config.yaml
n_layer: 11
d_model: 512
n_experts: 32
experts_per_token: 4
d_expert: 128
d_shared_expert: 0
activation: "swiglu"
moe_layers: [2, 3, 4, 5, 6, 7, 8, 9, 10]
router_score: "sigmoid"
normalize_top_k: true
routed_scale: 1.0
balance_loss: 0.0145
balance_bias: false
init_std_router: 0.0191
lr_router: 0.00168
n_head: 4
n_kv_head: 2
head_dim: 128
vocab_size: 15191
norm: "rmsnorm"
norm_place: "pre"
norm_eps: 1e-06
positions: "rope"
rope_base: 10000.0
rope_fraction: 1.0
qk_norm: true
attn_scale: 0.0884
tie_embeddings: false
parallel_block: false
init: "uniform"
init_std_qkv: 0.0246
init_std_o: 0.0
init_std_up: 0.0246
init_std_down: 0.0
optimizer: "soap_variant"
lr: 0.00333
beta1: 0.95
beta2: 0.99
weight_decay: 0.054
lr_head: 0.00323
warmup_steps: 90
schedule: "wsd"
decay_fraction: 0.668
decay_shape: "linear"
final_lr_fraction: 0.0
batch_tokens: [65536, 131072, 262144]
seq_len: 1024
doc_mask: true
train_tokens: 508800000
steps: 3551
dataset: "wikipedia_en"
Below are experts of layer 4 (counted from 0) of a mixture-of-experts language model. Rows are named router (the router's row for the expert), gate (a neuron's input weights, with its number), up (a neuron's input weights, with its number), down (a neuron's output weights, with its number) and show model dimensions 256-319. Each number is 128 + 24 x the weight over its row's rms, rounded and kept within 0 to 255.
After each expert's rows: a language model's description of what the expert responds to. This comes from a sample of Wikipedia text that the model never trained on.

# expert 21
router [106 103 103 160 105 144 160 130 114  98  86 115 123 140  76 107 158 127 146  98  97 156 158 121 149 130 106  91 117  97 103 110 156 155 141 142 135 101 102 106 116 108 143 144 150 115 163  93  97 146 116 170 104 138 140  86  94 171 111 101 122 146 147 117]
gate0 [146 128 161  89 120 106 104 142 130 104 142 125  95 132 143 143 119 105 143 140 102 150 143 146 140 194 103 116 129  96 134 111 166 165 156 111 122 126 146 114 117 142 100 130 144 102 111  93  81 114 132 111 154 128  84 128  94 116 170 118 120 133 131 100]
up0 [145 118 147 164 126 149 103  98 136 124 104 124 131 124 159  85 145 103 139 151 129 131 108 107 110 139 121 156 101 132 110  98 162 173 105 111 194 127 114  91  90 128  84 140 134 161 117 167 157  95 125 103 153 135 113 119 110 141 187 126 174 147  95 141]
down0 [149 101 111 120  93 146 126 107 140 122 196 122 129  99 164  70 126 111 157 133 146 132 121 109 158 121 108 116 111  95 120 100 128 144  95 140 151 214 143 115 113 153 152 129 165 113 121  99 101 146 150 139 134 145 113 121 118 134 158 124  91 104 144 100]
Description: Headings, numbers, units. Section heading markers ==, ===, numbers with percent or units like sq mi, cu ft, and sentence-initial The.

# expert 14
router [ 95 116 114 155 110 147 148 127 115 111 111 105 121 133  88 106 151 134 143  47 104 156 149 115 148 126 102 102 118 110 119 108 152 142 122 150 145  93  91  93  84 112 146 134 142 112 136  94  99 140 101 175 103 148 145 121  70 153 125 100 128 109 150 136]
gate0 [142 143 148  94 111 161 130 126 143 136 104 156  73 117 103 127  87  85 146 120 124 108 173 143 120 132 134  94 118 103 200  50  90 170 155 115  88 156 123  98  89 139 136 125  94  88 143 127 108 132 159 134 140 164 137 124 150 122 134 156 121 158 134 135]
up0 [140 135 174 114 138 175 119 114 147 163  94 117 122 112 145 123 156 106 106 131 122  77  96  87 122 131 115 120 127 141 117 129 100 135 112 153 118 113 133 137 134 114 117 114 123 109 136  96 119 124  95 127 114 126 129 136 105  58 140  94 119 101 122 153]
down0 [108 158 143 139 135 172 127 122 139 154 118 128 123 181 164 135 121 105 102 101 118 111 147  93 119 131  97 144  85 137 109  97 138 142 120 119 159 109 145 120 163 100 140 107 127 106 132 152 139 144 122 113 120 162 160 165 145 112 144 179  99 123 153 124]
Description: Joining words, table pipes. Table pipes in stats tables and "and", "was", "he" in prose, plus header markers like = and separator rows.

# expert 15
router [ 98 107 111 158 109 131 152 132 110 107 113 103 116 140  80 118 144 126 131  77 104 153 151 123 148 113 105  98 113 115 138 122 154 153 113 148 160  94  94  94  72 123 136 134 146 107 139 101 102 148  99 167 101 139 131 119  80 152 106 105 111 132 137 130]
gate0 [192 146 151 151 167 111 158 140 126 129 160 145 148 127 129  97 146 111 136 104 123 119 123 116 131  71 131 106 131 139 158 138 143 184 119 132 133 134 110 121 120 152  92 160  71 121 138 147 145 110 134 128  77 113 104 120  91  84 109 190 145 153 133 122]
up0 [124 104  76 127 127 139 104 118 141 101 107 152  79 156  95 166 109 163 132 123 127 141 129  95 134 143 129 134 141  95 127 125 135  97 138 121 112 110 179 133 122 142 131 111 163 121 125 114 125 155 101 105 154 138  98 173 109 161 138  82 112 137  95 127]
down0 [132 127 130  93 105 127  94 124 145 147 152 114 162 128 140 126  80 154 120  99 122 159 122 136 101 105 141 140 152 127 135  87 124 148 124 167 144 103 149 171 128 138 126 146 133 168 158 179 127 127 125 104 116 115 120 152 156 128 114 140 129 144 122 149]
Description: Prepositions and table pipes. Prepositions and conjunctions like in, and, on, at in prose, plus pipe separators and table header rules.

# expert 23
router [ 92 115 107 150 108 148 144 128 101 112 117 105 101 133  66 110 147 133 141  91 107 162 154 109 143 121 112 103 117 117 112 121 141 140 123 152 144  85 102  95 101 109 151 143 143 103 133  82 100 140 107 165 112 148 146  94 101 179 124 106 122 143 147 128]
gate0 [155 142 159 113 163 118 157 148 163 155 113 157 131 123 127 142 123 139 185 131 108 115 141 142 140 124 126 131 155 127 113 153  94 161 151 119 141 113 112 108 124 116 119 117 148 121 109 118  96 113 125 144 177  99 164 139 125 152 104  93  98 121 155 124]
up0 [ 71 118 157  81 133 156 120 134 142 141 163 131 132 117 183 100 152 129 137 157  92 102 171 125 120 118 112 145 138  99 138 139  82 145 162 154 144  87 138 124 146 104 131 103 152 110 104 134 162 122 108 109 134 156 153 102 121 139 118 154 120 138 156 127]
down0 [173  56 130 160 146 106 123 139 137 100  71 134  72 131  96 129 127 143 143 160 130  63 123 114 129 110 132 131 164 117 136 147 144 102 149 136 119 149 153 132 109 170 147 125 141  84 111 130 174 125 108 128 112 145 138 161 155  97 116 131 137 136 109 157]
Description: Articles before nouns. Articles and light prepositions like the, a, to, for, plus Spanish articles Los, El and heading markers ==.

# expert 9
router [128  91 121 130 129 152 132 139 128 137 116 127 100 178 121 121 133 133 132 133 123 145 158 118 132 109 128 129  74 108 116 129 122 131  85 132 126 126 123 126 107 128 160 145 122 133 145 123 138 135 130 122 124 128 131  68 135 133  48 143 135  92 138 134]
gate0 [107 162 124 114 129 114 139 134 154 119 109 159 114 100 147 128 125 144 174 150  92 142 112 108 102 117  97 126  89  84 108 131 184 172 134 146  93 129 116 144 127 124 141 174 159 108 113 122 147 140 144 133 106  80 122 156 166 153  78 148 128 138 110 117]
up0 [188 149 166 137 126 155 134 117 109 106 168  61 107 198 121 111  92 143  90 105 146 105 162 144 163 161 101 119 123 109 156 146 125 107 111 147 175 145 110 146 132 134  99 122 106 132 117  94  98 112 110 129 152 115 175 115  86 160 135  59 143 126 119 146]
down0 [146  98 101 112 161 100  94 120 108 138 131 102 146 137  98 104 135 130  93 132 124 112 130 130 112  95  85 125 149  95 141 111 129 101 109 121 129  95 145 149 108  97 122 138 112 145 152 161 117 145 100 127 151 113 177 145  88 144 141 119 152 130 145 112]
Description: Word endings, numbers. Final pieces of words and numbers followed by a space, such as -ing, -ed, -s, "000 ", and plural nouns before of/to.

# expert 18
router [101 109 105 159 110 152 147 129 101 113 115 105 121 132  97 107 149 143 138  76 107 153 142 125 149 113 107 116 108 108 146 126 151 147 115 157 146 107  85 110  78 116 139 138 135  98 144  88 102 140 101 169  96 143 140 106  72 159 126 107 127 132 145 139]
gate0 [ 97 106  54 133 123 139 119 147 113 127  78 134 120 116 143 124  85 159 159 135 117 131 120 104 135 112 108 122 132 133 113 132 143 134  99 144  83  87 145 138 143  92 122 154 129 108 143 131 129 115 118 140 119 132 125 105 128 145 111 160 130 119 138 174]
up0 [181  89 121 139  82 121  99 153  82 103 125 145 136 121 129 145  92 104 153 130 133 165 131 135  97 119 130 134  89 108 132 113 165 128 109 121 119  72  98 140 117 158 164 118 165 136 156 127 107 157 127 107 123 136 117 135 121 155 123 107 129 111 130 153]
down0 [138 175 156 123 162 134  94 127 123  81 133 161 121 134 148  99 138 144 133 144 111 135 100 114 143 165 120 138 101 126 106 110 154 102 110 142 144 109 133 119 112 164 152 157 128 142 135 129 114 187 110 138 135 127 149  78 110 134 117 110 109 117 125 123]
Description: Mid-word pieces, time words. Word-internal pieces like el, ste, Tra, and temporal words such as after, until, will, already, following month.

# expert 22
router [ 98 110 115 152 105 150 153 137 101 111 128 107 108 137  62 107 149 123 129  94 101 155 144 107 152 138 103  99 122 110 117 125 153 147 129 146 147  81  95  96  94 105 148 141 158 125 140  93 104 142 114 182  97 135 130 107  94 176 124 106 127 114 143 139]
gate0 [ 99 113 135 141 140 126 208 110 134 150 123 125 123 156 129 136 130 127 125 138 140 121 119 146 119 130 166 118 138 159 128 118 125 114 146 103 131 139 153 142 161 124 122 135  88  87 122 149 154 151 153 130 120 118 144 145 128 158 130 144 126 134 129 127]
up0 [119 138 181 100 138 147 155 156 149 154 156 130 129 102 150 162  98 173 134  97 124 123 120  77  62 147 164 154 111  88  93 137 166 105 155  93 156  97 139 186 133 112 149 131 120 125 126 128 122 120 157 150 140 131 126 171 142 129 128 130 135 133 129 173]
down0 [ 91 137 156 126 119 128 134 148  90 173 147 139 108 158 104 151 119 141 128 138 119 122 135 122 122 137 131 124 118 150  94 130 126 119 140 131 135 172 154 115 182 136 117 116 120 113 114 125 139 114 145 130 136  92 124 166  91 118 133 147  72 119 133  85]
Description: Infobox and heading punctuation. Quotes, apostrophes, colons and parentheses in infobox lines and section headings, e.g. Born dates, "(age 77)", "Results by county".

# expert 25
router [116 114 100 156  99 128 144 144 107 118 107  96 125 145  92 108 145 135 127 116 105 165 144 123 175 121 111  80 116  97 119 131 148 124 130 141 143  82 110  82 117 126 144 144 146 112 152  95 103 147  85 175 102 140 129 116  91 174 124 133 133 131 145 121]
gate0 [115 143 121 100  95 128  72 154 187 139 129  97 139  95 137 120  92 101 114 144 114 142 107 172 110  95 145 144 147 128 143 134  87 108  86 102 164 152 139 170 140 132  99 121  94 178  95  74 183 145 122 146 114 100 141 131 133  77 157 147 129 151  99 102]
up0 [123 135 122 193 107 123 140 110 100  98 146 112 133 122  89 182  99 102 115 103 138 165 139 125 136 135 109 103 129  77 125 141 133 167 120 125 142  81 138 107 147 153 116  58 160  89 147 123 103  96 129 122 131  96 118  91 146 147 157 135 115 110 132 118]
down0 [149 112 132 127 117 116 108 143 102  97 184 139 111 154 126 155 128 138 127 142  89 147 123  94 121 127 130 161 129 129 132 123 122 172  81 125 115 158 120 109  95 133  89 157 105 142 107 104  92  78 135 122 134 123 102 141 142  86 185 124 156 134 149 131]
Description: Latin-style prefixes, function words. Word-start prefixes like sub, dis, sur, contr, reg, and middle pieces of words, plus had, which, the.

# expert 20
router [104 110 121 159  94 160 157 129 104 100 111 117 102 140  58 103 143 142 146  95 111 155 153 119 156 128 114  90 105 118 122 123 149 142 121 147 148  98  88 108  89 126 147 136 144 102 147  86 107 146 111 185  95 119 146 110 102 182 113 112 109 138 148 137]
gate0 [144 145 150 126 132 147  94 117 139 149 110  69 138 124 127 151 138 134 152 148 144 140 192 133 147 175  91  98 143 133 114 102 114 147 125 117 142 137 149 141 133 177 161 125 163 117 149 154 160  98 138 151  92 114 111 171 118 146 121 110  88 190 148 138]
up0 [122 125 105 133  75  96 114 103 132 144 144 174 129 138  92 108 160 115 160 142 108 129 129  83 130 110 114 134 137 123 121 149 123 102 111 117  76 167 158 142  97 113 107 109  79 136 120 124  66  99 138 132 143 108 105 125 132 139 108 152 123 158 105 148]
down0 [151 138 171 146 100 157 151 144 167 161 122 122 158 155 100 118 110 129 138 150 150 122 119 147 127 120 153  79 109 144 161 103 102 121 139 125 108 139 109 141 120 124  96 122 114  90 120 111 131 142  98 153 116 132 109 165 124 125 134 130 132 153  96 155]
Description: Word endings, prepositions. Endings of words and short links like by, or, on, in prose and lists, e.g. solub-le, c-able, Written by.